Weights of a small mixture-of-experts language model, trained from scratch on English Wikipedia: width 192, 8 experts in each of 6 layers.
Below are experts of layer 4 (counted from 0) of a mixture-of-experts language model. Rows are named router (the router's row for the expert), up (a neuron's input weights, with its number), down (a neuron's output weights, with its number) and show model dimensions 0-191. Each number is 50 + 12 x the weight over its row's rms, rounded and kept within 0 to 99.
Before each expert's rows: "comes after" lists some tokens at least twice as common just before its tokens as in all text. This comes from a sample of Wikipedia text that the model never trained on. Tokens count by the router's weight.

# expert 5
comes after: ",", " the", ".", " and", " is", " a"
router:46 53 47 62 35 60 49 25 59 53 48 43 50 60 56 50 37 59 43 24 32 51 59 48 57 51 52 58 66 53 53 49 55 24 87 39 41 52 70 45 56 38 47 62 50 40 73 53 53 24 47 41 45 53 57 64 59 57 74 35 54 56 47 53 59 62 48 55 55 38 35 38 36 55 60 44 59 56 39 42 55 43 55 44 43 53 47 53 59 45 28 45 59 72 51 65 59 11 34 42 55 57 47 53 49 38 50 35 57 42 50 26 56 32 56 54 62 43 26 54 62 29 55 57 46 65 55 56 55 59 49 55 41 49 25 54 30 57 21 55 54 46 61 71 47 66 37 40 70 46 52 62 57 55 46 69 46 55 72 41 44 44 42 50 53 42 59 48 46 56 52 30 54 63 52 72 30 83 33 69 42 26 64 45 55 75 46 29 56 53 54 54
up19:52 50 49 32 49 58 58 57 56 45 61 61 59 45 33 38 40 59 52 49 16 41 50 46 61 40 37 63 63 56 66 60 74 34 70 59 62 46 58 74 35 55 56 51 52 26 20 41 49 71 55 44 49 70 29 38 42 33 58 53 72 50 45 25 45 57 36 54 55 34 58 45 38 53 41 40 42 63 55 50 40 43 47 72 43 64 66 72 62 47 40 48 75 58 49 57 49 36 47 53 54 56 48 55 50 47 43 40 33 35 49 51 50 42 37 68 55 68 60 34 19 30 62 58 50 60 64 61 62 64 63 43 48 51 37 44 64 64 50 44 49 39 39 41 53 63 73 24 52 40 65 72 57 55 46 57 48 54 45 56 53 54 48 61 39 37 63 31 42 37 22 56 46 58 39 49 39 63 48 59 24 57 52 61 65 47 61 53 33 28 49 65
down19:55 45 35 50 42 43 35 61 52 71 52 28 17 46 25 59 50 45 61 49 64 49 61 28 32 51 50 39 61 43 65 54 33 56 31 54 58 60 42 50 44 42 73 65 62 51 37 58 51 64 57 53 54 41 60 62 49 58 50 48 63 69 65 58 73 76 61 52 48 42 53 46 55 33 48 45 53 40 45 45 60 59 32 31 48 47 50 23 55 48 47 63 59 33 61 34 20 34 55 56 51 57 62 40 52 35 36 47 56 55 76 50 70 59 63 30 49 37 47 57 67 70 35 43 47 43 43 28 43 56 39 46 35 48 45 54 64 33 55 50 64 72 69 56 49 43 42 57 70 38 49 44 59 68 51 77 60 75 46 46 56 51 50 36 55 66 68 52 64 73 54 46 40 54 48 33 64 60 52 51 40 52 44 33 47 46 48 43 30 63 27 54
up20:68 39 59 63 51 51 38 54 57 62 41 54 40 35 49 63 40 42 58 41 52 40 64 55 34 58 37 54 73 45 58 52 46 44 59 38 53 67 46 49 46 41 51 38 46 57 65 42 33 37 52 49 69 15 31 55 69 52 58 57 42 54 50 40 69 46 54 50 53 60 29 38 80 55 70 68 70 63 55 47 45 47 63 57 62 41 55 52 53 51 25 47 57 53 57 42 45 30 62 45 37 58 60 46 43 59 50 54 44 42 31 65 53 72 58 32 48 34 44 65 60 45 35 48 70 57 29 43 29 77 58 77 40 47 47 27 32 75 59 57 45 34 51 49 38 42 28 60 61 23 63 31 53 39 68 45 63 47 45 61 30 54 34 42 48 46 63 43 63 33 43 69 50 60 66 56 39 63 59 57 26 46 60 49 53 63 41 46 40 45 56 66
down20:58 47 55 42 47 28 20 41 41 75 48 31 71 39 56 46 52 45 47 49 61 37 49 43 45 44 47 57 52 46 57 42 40 62 49 32 38 41 56 73 49 66 30 54 64 64 61 77 55 69 54 41 54 44 67 49 41 54 40 46 58 23 53 46 55 29 60 49 59 49 31 62 70 66 32 62 49 50 51 38 59 27 63 60 54 60 68 79 51 50 43 56 62 61 38 51 52 54 49 51 64 50 54 27 38 53 66 49 55 39 47 65 26 64 62 35 52 66 39 70 45 45 58 40 22 43 52 48 48 64 39 50 32 45 45 42 57 53 51 53 51 89 25 46 26 51 42 59 43 61 65 61 36 57 37 48 45 65 50 65 44 47 68 50 49 25 53 61 50 43 44 70 48 44 59 62 47 52 31 57 67 33 29 48 53 54 56 63 59 49 42 39
up21:52 61 65 39 54 15 47 43 72 55 54 55 64 49 40 47 53 55 58 45 54 51 57 48 50 56 45 40 47 49 52 36 47 35 30 64 67 54 53 52 40 54 41 58 50 39 28 57 69 64 20 57 48 44 50 65 43 54 58 47 66 45 48 44 49 40 48 40 64 54 64 53 65 59 81 57 69 38 62 47 42 68 34 71 41 45 40 66 53 58 35 39 45 46 50 65 41 74 58 46 68 49 52 41 53 46 69 64 56 56 43 72 42 38 32 54 68 44 50 37 44 45 42 56 48 78 48 54 40 61 16 24 60 41 48 50 41 56 28 29 31 32 52 51 50 32 38 56 48 62 49 55 56 51 39 40 37 55 43 51 49 79 31 31 66 31 45 46 28 50 46 58 59 18 47 50 54 48 43 57 60 59 62 47 65 54 46 49 73 39 65 67
down21:45 78 30 72 42 41 60 56 59 65 51 49 57 42 40 69 49 37 43 61 38 62 55 58 38 60 65 58 51 49 38 40 55 33 30 47 56 28 59 52 51 50 64 56 58 59 62 50 65 11 49 42 65 59 31 54 38 50 50 69 49 42 50 57 54 67 40 44 55 41 30 53 53 42 51 36 58 63 55 61 44 57 52 57 41 51 37 47 63 63 57 48 42 56 37 52 48 55 33 43 22 32 42 61 33 45 34 40 62 66 59 52 30 46 60 48 58 64 47 35 29 62 63 54 42 67 56 51 57 83 52 41 63 46 25 59 46 31 60 60 27 48 34 58 45 73 53 38 59 54 36 29 58 45 36 47 64 46 31 41 47 28 47 56 51 61 46 45 33 48 47 60 19 51 66 44 78 64 62 29 43 59 69 55 55 68 54 52 49 57 56 53
up22:65 59 63 51 43 40 35 31 38 87 32 34 43 46 50 40 57 75 57 60 41 34 53 65 23 54 46 63 57 44 66 34 50 64 51 48 60 49 56 53 56 45 45 55 45 40 73 31 23 63 59 54 54 55 68 47 48 53 45 42 67 54 62 34 68 30 35 47 24 49 36 34 57 55 36 33 57 76 33 54 50 08 65 57 43 54 61 51 50 62 55 54 45 44 36 40 47 42 50 55 53 23 65 64 63 51 50 54 46 39 46 52 50 50 56 49 41 73 55 27 45 44 61 55 53 43 38 62 51 58 44 41 64 61 41 47 66 52 54 70 54 39 43 51 53 65 51 64 53 57 43 68 54 40 53 49 36 65 59 59 70 57 56 66 35 56 55 44 37 65 42 44 45 61 46 56 44 60 60 23 61 53 44 70 31 42 70 47 71 58 42 43
down22:48 67 31 47 64 60 42 54 54 38 56 33 53 51 28 60 38 36 49 45 51 67 37 35 62 47 43 14 41 54 73 51 43 54 42 36 53 34 39 60 27 42 60 57 43 73 46 77 73 25 63 41 46 46 58 41 53 43 65 25 33 36 50 53 49 47 82 59 74 64 43 52 46 50 53 50 45 55 76 63 52 39 51 45 52 53 49 56 57 26 65 38 52 26 29 49 56 57 62 46 53 63 50 54 68 61 58 50 60 52 48 40 70 61 60 66 69 27 45 38 43 51 57 47 40 54 55 57 48 54 70 62 44 29 60 60 68 57 44 59 33 35 64 48 63 59 56 43 51 45 60 49 52 28 71 61 39 45 54 41 57 64 53 61 62 52 52 36 53 67 38 49 37 56 45 46 45 68 52 33 27 54 43 36 52 29 27 52 56 38 58 53

# expert 4
comes after: "-", " C", "–", " (", " c", " O"
router:61 65 72 43 68 71 49 44 53 88 33 36 33 61 25 81 54 54 56 46 55 40 57 45 40 36 33 42 62 56 45 33 50 31 43 52 46 70 54 76 29 38 52 41 39 55 62 49 45 56 45 23 50 44 34 75 52 37 45 46 60 46 40 44 44 52 54 37 32 50 48 58 60 28 65 49 52 42 64 43 45 20 55 35 52 63 40 65 60 50 46 68 47 44 55 51 48 45 47 54 49 42 76 66 42 33 56 43 44 48 40 66 44 36 57 44 45 62 46 52 58 33 44 55 54 49 52 52 60 64 61 49 57 44 39 45 43 62 59 55 49 45 71 59 17 71 57 34 60 62 38 59 66 73 58 66 36 56 74 43 52 39 50 69 64 21 39 51 55 57 54 45 37 63 49 47 52 57 69 51 58 52 46 46 51 42 31 51 49 40 36 56
up19:35 57 49 59 65 36 40 60 61 64 49 37 31 55 41 55 30 41 49 58 35 33 57 54 67 39 50 55 62 42 39 43 43 45 37 51 44 33 42 60 52 49 75 63 53 53 57 50 39 39 25 53 57 55 56 33 66 41 43 57 49 41 63 48 62 52 60 52 56 40 36 63 56 56 41 50 65 30 63 35 40 50 54 76 57 84 41 55 46 47 45 52 41 56 45 42 51 62 59 66 58 68 58 56 61 80 49 40 54 29 32 43 47 47 34 43 76 55 31 55 58 52 54 46 26 37 54 65 56 53 66 57 31 53 56 51 46 26 74 51 29 58 47 60 59 17 38 36 47 53 41 68 32 61 54 37 52 58 66 48 49 57 40 42 48 25 41 54 53 32 41 55 72 46 37 34 66 75 27 57 60 52 50 46 48 57 64 45 54 26 40 64
down19:58 62 52 57 50 53 56 49 46 60 37 43 70 61 58 45 55 65 51 60 26 67 57 43 52 52 65 73 49 45 36 45 47 40 33 38 66 74 68 49 34 56 40 47 49 61 50 53 43 50 44 59 57 44 69 38 38 44 38 82 39 41 60 44 67 61 55 45 70 47 74 43 51 39 23 43 50 61 19 43 61 43 34 60 52 69 52 40 44 41 41 35 66 61 51 69 47 42 50 39 43 32 28 58 60 66 42 43 53 44 45 75 49 56 47 39 06 15 54 55 56 57 60 37 51 60 46 60 35 65 46 62 45 54 51 30 58 36 56 49 64 52 43 43 36 43 55 33 49 65 57 58 58 46 51 65 48 48 39 42 59 36 53 59 51 41 46 56 69 47 43 37 46 37 43 36 57 24 66 44 59 65 58 31 55 52 44 63 56 48 41 77
up20:62 52 63 57 38 60 62 62 54 60 27 35 38 56 58 47 35 40 35 34 46 35 48 64 32 47 44 43 59 64 53 41 65 46 58 57 37 70 49 40 49 49 70 60 45 61 54 57 84 57 53 64 13 38 54 33 40 41 49 29 58 43 57 62 48 61 49 75 51 23 40 46 23 49 34 66 39 49 50 54 58 38 68 60 60 77 56 51 50 36 48 53 23 55 44 77 53 58 57 51 52 52 53 81 34 38 34 46 43 48 64 45 60 63 42 37 55 48 39 41 39 73 58 61 40 34 66 51 40 53 58 59 43 43 42 52 53 38 49 53 36 50 49 46 42 51 41 62 35 57 54 76 49 43 50 44 50 56 50 73 39 40 51 87 34 61 67 50 50 49 55 64 36 42 53 54 67 45 50 65 47 57 38 45 63 36 46 38 51 50 67 35
down20:37 58 50 51 49 57 45 48 32 38 67 62 40 61 26 66 50 47 58 56 42 41 43 44 61 48 24 34 39 47 33 53 61 50 45 41 92 39 50 74 69 67 38 61 69 21 60 64 63 53 66 33 54 33 32 71 63 45 64 34 66 64 58 35 71 47 38 39 51 66 65 38 51 32 54 39 52 51 38 61 62 52 77 58 18 55 46 55 38 39 43 46 56 66 43 56 36 63 55 61 48 55 62 48 42 36 60 36 47 33 46 69 64 44 51 45 64 40 57 47 37 36 70 65 40 59 40 60 46 63 39 62 51 37 53 51 42 57 68 53 36 54 51 62 58 50 56 39 57 50 55 34 33 57 57 44 55 37 73 56 53 59 52 44 40 25 59 43 69 65 43 42 48 62 57 42 40 44 58 37 37 40 31 50 53 45 53 60 55 43 35 50
up21:39 64 52 62 63 62 59 43 47 51 46 12 49 44 25 50 26 59 41 64 36 56 57 35 28 72 51 21 52 51 65 37 54 47 54 32 53 53 31 69 58 34 48 53 42 62 48 45 46 57 46 50 36 50 38 70 46 53 34 52 52 50 27 66 38 61 28 51 46 48 57 36 56 28 50 47 43 45 56 77 37 45 50 55 66 53 34 75 53 52 59 44 49 47 53 58 41 28 40 44 67 41 67 46 47 45 46 63 45 61 46 74 46 41 52 55 40 58 47 57 61 45 53 44 61 61 40 68 69 38 58 41 35 81 38 51 45 47 57 45 42 41 66 50 32 35 56 31 79 65 41 38 61 54 62 50 37 56 54 53 30 27 55 75 53 71 47 27 58 51 63 46 64 61 44 34 49 61 62 53 56 63 53 32 41 57 42 54 46 55 52 58
down21:49 55 38 63 39 45 55 49 58 59 61 54 64 57 55 44 65 40 51 57 41 45 70 55 57 38 37 76 56 39 56 53 53 56 64 20 39 32 47 56 61 50 34 49 36 56 55 51 48 51 45 40 44 59 44 37 24 59 51 56 45 52 33 53 50 50 52 66 70 41 42 56 59 76 60 41 70 43 45 50 33 59 56 51 33 56 53 58 44 63 53 55 45 32 60 64 33 73 58 50 67 65 45 41 60 66 61 12 51 61 66 60 60 63 62 26 39 55 39 52 44 35 40 60 57 69 60 49 39 34 45 63 52 42 44 58 10 46 32 69 55 68 42 34 43 52 73 51 50 50 44 47 46 49 65 36 35 56 28 43 66 78 35 41 56 57 32 57 37 53 73 40 48 59 33 60 57 51 53 49 36 44 49 36 39 46 50 48 18 45 44 59
up22:42 38 57 63 28 41 62 29 52 51 42 42 50 52 42 49 46 35 65 46 49 51 34 29 45 37 50 60 83 52 51 44 64 42 51 35 29 52 64 46 58 34 28 53 56 53 48 75 62 68 44 45 64 42 36 52 58 45 36 61 42 80 34 31 35 64 49 59 48 32 43 59 50 57 48 51 40 68 42 59 46 51 54 42 59 67 61 45 78 45 47 45 35 53 48 49 60 44 50 46 62 58 51 67 42 59 45 58 41 69 45 61 56 25 56 77 58 58 47 35 65 61 47 49 30 50 48 56 20 52 62 53 53 50 48 37 48 35 25 46 46 52 63 61 43 33 69 36 72 35 77 72 41 63 26 46 45 48 56 44 45 55 47 48 47 41 46 68 40 58 51 57 39 38 45 43 72 68 43 44 76 38 48 50 33 38 35 70 42 60 61 49
down22:33 47 44 83 54 56 62 57 62 35 62 43 56 46 30 62 28 41 49 55 54 50 48 43 40 53 51 56 63 35 61 55 73 58 45 53 43 58 60 66 44 82 45 50 62 37 31 57 23 74 43 28 51 68 57 45 35 64 53 39 59 38 57 51 36 57 41 51 56 62 75 44 50 40 48 48 64 54 44 63 56 38 66 37 42 39 61 24 65 53 54 69 59 35 56 62 52 33 34 65 52 49 32 51 36 66 46 68 45 46 33 49 66 49 30 60 73 53 52 42 40 49 63 40 44 45 68 39 38 55 40 50 37 42 54 54 55 37 61 39 36 38 69 40 41 61 32 56 58 49 61 48 36 71 42 38 42 49 56 53 53 44 64 49 23 32 48 68 27 69 43 53 38 64 48 45 64 54 54 35 76 43 46 39 41 62 26 40 49 58 54 50

# expert 0
comes after: " B", " R", " F", " T", " D", " M"
router:41 63 46 63 72 66 72 43 42 66 47 40 39 68 41 38 49 43 45 45 39 45 51 51 33 54 80 22 53 68 51 58 52 57 64 47 39 73 56 50 38 36 41 49 38 52 64 47 55 50 31 57 56 57 49 61 32 46 57 26 56 52 67 72 63 56 54 60 40 65 38 39 46 34 53 52 66 49 66 72 63 54 60 58 42 37 32 30 38 67 47 50 42 31 48 41 57 49 58 37 55 60 53 42 71 62 51 55 42 55 56 45 59 58 55 37 58 36 57 45 71 35 42 55 08 58 63 59 42 55 43 53 60 44 45 55 53 58 43 69 46 15 44 53 68 44 55 36 58 63 38 47 57 34 62 39 47 66 34 38 42 57 25 62 67 66 26 53 53 45 53 36 40 58 42 59 54 46 47 45 67 60 67 41 68 47 33 36 61 40 38 56
up19:44 43 63 45 60 52 56 65 44 39 41 63 44 53 54 61 40 45 62 49 45 54 61 32 54 68 66 43 29 54 55 65 47 33 56 62 68 33 41 40 69 50 53 42 38 32 46 46 52 56 39 66 49 45 33 59 39 39 62 57 28 82 41 44 33 63 36 51 43 53 35 34 48 55 57 52 54 55 52 55 36 78 39 41 50 63 60 39 52 36 63 46 47 45 54 68 52 57 63 33 65 63 42 57 37 50 44 50 70 46 49 43 76 54 41 34 49 43 44 50 66 36 51 68 70 70 63 67 51 42 52 47 54 60 41 56 50 40 65 52 40 29 57 63 24 55 62 51 65 29 35 27 44 43 68 51 34 63 71 48 38 59 63 41 60 59 28 49 72 49 52 37 34 62 76 57 51 23 40 66 20 62 55 47 49 50 47 33 42 61 43 36
down19:55 50 76 47 56 43 40 49 58 49 49 48 33 23 52 52 64 50 32 53 38 59 29 65 40 41 45 44 57 55 43 45 59 52 53 23 50 45 56 47 50 74 61 40 23 58 52 46 60 36 55 53 49 48 36 59 40 66 68 49 43 38 30 51 76 39 62 47 46 48 58 41 73 49 62 61 55 63 53 32 70 60 69 44 39 50 62 54 48 35 39 47 49 28 49 34 44 42 70 42 57 52 76 44 52 35 57 34 60 42 48 54 41 41 43 63 85 39 44 43 47 31 45 27 35 47 50 84 65 54 75 56 54 59 48 45 50 49 65 62 66 52 42 51 43 54 68 26 42 46 60 49 33 43 50 50 58 62 41 52 76 52 57 29 65 54 49 61 52 67 35 45 63 68 55 41 65 39 44 46 60 33 31 43 35 42 37 61 43 29 63 44
up20:32 46 63 50 53 56 51 59 45 57 66 34 43 33 64 58 45 35 38 53 55 52 51 56 33 68 53 58 41 39 31 46 63 38 58 50 48 45 53 46 34 45 51 53 37 69 54 23 67 50 36 37 66 63 52 63 40 63 57 46 62 81 54 60 37 59 41 60 12 52 46 44 74 55 50 45 59 39 63 41 55 40 48 28 49 41 48 45 60 66 63 38 35 41 38 63 70 30 44 62 16 65 36 44 48 50 50 42 43 41 55 62 62 56 54 74 66 54 54 44 60 45 61 54 44 42 50 49 59 65 39 38 50 46 38 45 48 39 46 70 40 18 45 53 71 39 58 42 81 64 35 59 62 38 69 42 53 64 39 56 47 61 44 56 77 37 39 50 62 59 43 57 53 32 45 65 47 56 58 63 51 33 24 49 58 55 72 47 38 50 42 57
down20:66 62 53 40 47 34 29 58 47 50 21 31 63 55 58 50 72 42 53 58 41 65 51 60 40 32 41 50 46 55 44 55 53 67 55 46 39 44 53 60 48 56 62 54 40 56 24 66 65 42 42 57 71 16 39 55 76 47 58 46 49 51 44 53 33 78 39 53 51 36 45 38 50 68 63 59 44 54 61 59 54 53 35 46 63 48 43 48 40 80 45 60 26 57 35 67 57 46 36 23 45 37 61 28 44 46 47 48 53 52 47 52 63 45 35 26 54 58 45 65 37 47 56 50 32 55 52 35 43 49 54 45 55 56 52 64 45 59 58 37 40 57 26 58 41 60 77 64 39 33 40 52 46 51 60 67 57 38 45 70 58 41 72 69 34 53 63 36 42 62 61 43 21 69 44 31 52 48 61 27 42 50 68 47 54 38 46 54 60 59 56 54
up21:49 67 61 49 63 56 37 52 40 58 64 50 47 55 54 43 70 46 61 52 93 41 54 43 69 43 34 50 62 47 64 53 56 43 62 36 53 59 63 38 50 59 39 37 47 53 50 55 46 54 59 56 46 51 36 54 60 67 53 60 45 37 48 38 78 46 56 53 50 48 67 44 69 25 38 44 82 41 58 58 53 69 55 46 38 62 55 49 43 46 44 34 48 64 24 54 57 60 54 41 51 55 70 40 58 29 46 44 52 61 40 61 36 26 45 63 54 45 41 46 25 56 59 39 50 59 48 85 39 50 40 61 48 58 45 34 28 20 33 64 44 40 38 45 58 43 45 53 38 48 59 44 51 62 50 63 44 46 61 36 29 51 38 50 78 50 54 46 57 40 77 57 61 73 34 29 52 48 69 60 45 61 44 37 56 25 49 44 65 40 64 57
down21:46 43 61 42 40 47 61 65 73 59 35 41 63 53 27 51 51 32 63 38 53 58 33 30 59 50 64 52 56 35 43 40 32 42 63 51 67 55 30 55 39 69 45 68 39 36 51 19 46 39 68 64 44 43 59 51 57 34 49 46 30 39 54 34 55 49 57 40 46 57 52 37 36 57 37 46 54 61 57 39 56 53 45 73 81 52 43 49 67 63 58 49 43 59 51 53 46 53 61 62 61 58 48 59 40 62 47 71 45 50 43 35 33 69 75 18 45 29 51 46 47 56 59 52 47 39 55 48 42 48 65 47 57 61 67 42 54 39 49 54 70 51 56 53 35 53 57 43 56 38 42 67 49 54 49 89 54 58 32 75 67 49 46 49 33 44 46 42 54 52 53 46 34 45 47 34 56 45 57 57 66 59 46 28 48 69 35 47 30 66 83 32
up22:49 72 65 41 69 60 51 51 26 50 44 45 34 49 62 46 46 33 55 38 61 64 62 39 44 56 53 51 54 50 55 47 47 53 15 61 34 40 60 31 86 61 46 53 39 52 68 49 49 35 61 24 42 35 61 42 43 62 52 47 63 38 35 74 39 37 61 26 85 57 44 68 45 43 43 50 48 42 61 49 68 43 53 52 32 53 49 54 52 53 52 52 59 50 48 41 62 47 44 42 56 69 64 63 62 52 36 45 38 56 39 60 29 49 39 52 41 34 60 50 47 45 27 68 58 75 59 60 42 67 46 50 52 70 43 53 54 60 48 62 47 55 50 45 74 42 38 56 34 58 44 25 52 40 45 65 75 40 31 44 67 65 53 60 34 49 55 40 44 46 65 36 54 34 57 44 49 41 60 67 64 41 50 46 85 45 58 46 58 63 61 38
down22:48 41 65 65 51 39 39 52 74 68 49 64 63 39 35 37 74 55 45 42 62 46 32 68 51 52 43 55 50 34 61 48 60 55 63 60 43 48 51 59 37 45 37 77 64 42 42 52 43 51 63 48 52 43 38 46 42 57 48 54 77 48 59 56 53 29 32 83 68 47 50 57 44 46 56 62 52 62 43 26 26 64 39 30 52 52 52 43 68 71 35 39 58 56 49 72 41 46 49 40 32 41 41 36 51 59 50 66 57 78 76 55 54 20 69 47 61 54 46 39 30 41 56 49 57 42 61 52 25 39 37 62 56 49 33 46 52 51 27 31 31 54 46 49 57 60 49 33 43 31 53 57 49 62 71 47 49 57 23 33 39 38 46 35 56 59 41 40 57 35 53 51 69 50 46 69 67 34 56 40 53 46 65 59 44 35 56 52 55 51 55 43

# expert 3
comes after: " |", "|", "\n", ".\n\n", ";", "=="
router:44 60 67 57 44 70 40 51 43 53 55 23 54 51 61 63 47 71 34 55 58 18 59 51 42 39 62 53 44 64 60 43 66 33 38 41 37 53 53 42 51 48 33 61 46 26 59 59 33 29 58 34 60 61 51 73 42 46 56 47 41 49 22 52 68 52 53 35 50 68 53 66 32 46 56 48 57 45 47 47 52 43 57 72 30 57 40 59 38 45 42 46 32 71 38 58 65 49 32 28 44 57 63 66 61 34 69 46 58 22 44 34 61 51 51 55 41 50 42 43 65 47 49 41 62 55 59 32 48 59 46 54 47 77 27 71 48 69 35 59 52 38 57 52 40 60 69 47 57 49 36 62 61 52 68 51 62 56 69 50 72 41 46 56 50 47 63 43 51 52 42 41 52 57 36 40 45 77 51 69 39 25 51 44 71 47 38 36 58 54 39 44
up30:61 28 44 39 46 50 69 48 54 68 56 33 48 46 49 35 47 53 37 58 66 50 64 32 48 40 52 53 44 51 65 37 59 43 54 35 31 39 84 55 43 59 46 47 54 45 54 62 30 57 34 28 63 64 68 46 44 64 55 64 39 39 46 41 60 98 64 32 52 53 51 39 42 50 33 36 60 41 29 60 70 29 29 67 40 56 53 50 51 60 59 19 48 59 54 37 64 48 38 59 61 30 58 60 60 53 61 57 33 57 33 33 55 46 49 50 61 63 46 48 49 42 36 44 48 45 36 41 46 42 56 50 37 72 38 61 55 34 46 58 66 51 60 28 47 63 51 50 46 64 49 66 43 37 56 44 39 32 36 42 50 63 36 48 54 53 41 52 51 60 79 42 64 43 49 64 41 51 55 42 55 41 69 49 25 31 57 59 75 43 54 50
down30:42 64 56 50 46 46 40 37 67 52 62 42 60 30 33 74 29 67 48 46 60 52 42 59 56 62 38 41 64 30 54 74 51 51 50 62 47 45 37 68 47 56 51 43 38 33 54 28 63 57 59 53 35 66 50 70 46 20 43 61 54 52 56 49 43 63 54 64 46 45 63 36 41 62 55 67 49 54 58 58 33 59 66 44 49 38 31 65 46 48 43 70 50 55 45 74 50 39 42 70 49 63 34 51 57 37 33 41 49 34 33 41 44 48 44 28 38 17 58 68 39 45 47 60 53 67 48 56 34 63 46 56 61 31 65 61 55 43 52 55 45 37 32 41 65 46 66 40 39 44 48 26 57 59 64 39 58 40 44 62 50 59 54 55 19 60 56 54 57 56 57 80 47 76 46 40 48 63 54 46 48 66 31 41 58 56 31 58 52 35 30 34
up31:49 55 52 48 46 55 46 57 53 36 45 55 62 46 37 46 49 35 28 63 40 51 45 34 53 34 29 48 54 67 38 32 54 46 57 61 56 55 58 50 54 62 18 50 54 39 54 53 52 56 32 49 72 57 42 26 40 54 53 45 49 60 54 36 36 50 53 47 21 65 43 51 47 52 49 61 56 54 63 57 69 73 60 44 39 60 47 48 47 18 61 61 23 43 26 58 64 53 47 53 38 79 43 42 54 60 66 54 57 63 32 58 34 36 44 47 39 34 66 64 65 44 43 54 42 48 71 56 67 63 51 62 21 67 43 58 46 49 62 40 67 53 54 57 21 45 48 32 52 36 34 36 58 64 53 53 31 17 51 65 44 48 57 47 56 72 58 33 69 41 51 54 61 65 53 41 45 31 61 65 40 52 29 62 48 66 64 50 53 38 54 38
down31:42 69 39 74 48 74 34 38 67 42 68 50 46 50 44 49 60 57 63 78 47 58 45 63 41 41 47 40 43 51 69 53 64 60 48 50 57 50 44 31 70 37 54 41 69 46 38 41 55 55 58 51 23 38 32 40 43 61 52 40 45 47 64 62 38 56 52 62 33 40 50 40 47 29 59 65 45 39 48 63 43 35 67 63 49 53 54 44 47 47 42 46 79 57 51 41 44 40 50 27 49 33 65 37 61 52 50 46 41 55 61 68 45 69 32 34 47 64 48 45 47 51 51 56 68 62 34 45 64 55 50 68 31 52 50 45 34 41 22 49 29 30 65 33 72 50 44 54 72 66 55 55 60 74 41 47 45 38 64 37 37 52 33 41 58 33 56 77 43 40 42 70 70 41 52 57 50 41 46 26 53 42 42 53 67 58 46 63 33 61 57 64
up32:39 64 71 40 35 56 44 58 61 48 64 52 63 44 41 64 60 61 49 66 46 63 74 56 35 66 49 45 60 56 68 58 45 25 51 74 58 75 46 66 66 49 33 43 60 46 45 36 56 45 42 69 60 38 41 51 52 46 37 51 47 43 56 37 64 59 62 37 59 46 60 50 22 50 53 44 46 56 47 52 59 56 64 45 42 65 38 64 63 49 54 54 35 54 30 41 77 47 78 37 60 36 33 35 54 56 69 51 45 50 57 33 57 70 50 33 38 64 35 55 55 30 40 41 53 56 55 72 57 63 69 21 57 48 34 40 47 54 47 28 29 38 61 45 63 48 49 40 61 67 28 33 43 40 53 54 47 36 58 48 54 58 37 44 50 31 49 69 29 40 49 52 57 46 43 38 33 70 34 50 34 34 58 63 48 38 54 24 54 38 56 56
down32:49 41 35 68 72 65 45 33 55 36 31 79 46 53 62 26 48 45 47 26 44 39 48 55 62 60 32 27 52 42 65 50 36 46 33 27 45 72 37 46 54 46 55 58 49 49 45 42 44 54 51 37 42 58 52 62 46 23 52 44 47 57 40 58 68 45 43 60 45 70 60 64 67 55 34 68 55 44 46 58 50 41 54 64 60 46 33 56 34 48 63 57 54 25 75 38 28 67 47 48 64 69 52 47 65 47 60 30 46 48 46 46 46 44 47 35 54 34 68 36 43 48 54 35 48 20 35 50 35 62 49 58 47 72 64 44 33 66 59 52 35 68 41 47 41 53 45 61 53 62 43 61 46 55 42 36 62 51 54 41 51 61 52 37 55 52 72 53 52 70 50 59 38 51 57 43 46 66 67 70 74 62 58 39 41 45 31 71 67 60 46 29
up33:37 73 62 62 57 58 37 82 70 70 64 80 40 41 49 57 46 48 62 44 64 48 43 29 41 41 57 48 36 69 40 70 37 32 34 61 66 36 56 58 41 32 61 64 55 27 57 42 41 43 40 46 61 59 37 38 34 34 42 39 38 45 33 31 59 44 39 71 69 49 57 62 37 36 52 41 41 36 60 58 60 61 60 55 43 58 62 35 42 50 47 49 41 37 42 40 59 54 70 19 43 64 55 63 47 30 70 67 56 55 36 50 65 48 41 45 49 50 48 39 35 33 39 62 33 65 62 58 52 49 48 38 66 42 47 70 40 63 49 39 53 60 34 39 70 41 63 32 46 47 40 58 33 52 43 44 55 52 51 37 61 71 52 53 54 51 58 47 53 53 41 53 48 57 79 44 48 64 39 37 62 68 58 50 42 54 60 26 55 62 50 38
down33:54 52 44 40 42 60 36 41 60 57 37 77 42 59 66 44 47 67 67 51 53 41 57 48 46 57 39 61 65 43 59 51 43 68 54 33 78 52 49 37 53 64 44 55 88 47 58 44 32 58 66 58 30 20 61 56 44 33 54 42 62 66 52 42 51 43 57 37 50 58 74 60 40 50 41 46 66 55 55 32 47 18 59 50 56 35 57 53 50 42 57 41 74 49 66 52 51 56 39 57 31 40 68 55 33 56 53 47 60 52 38 50 43 59 58 22 63 38 74 65 46 47 46 37 39 23 54 35 77 57 60 66 57 70 46 52 49 36 55 54 44 49 48 44 46 55 45 42 51 48 48 41 57 64 23 55 49 39 64 64 39 45 70 46 41 14 35 37 36 34 45 66 46 61 55 51 33 34 61 57 47 48 47 51 49 49 47 65 32 62 46 54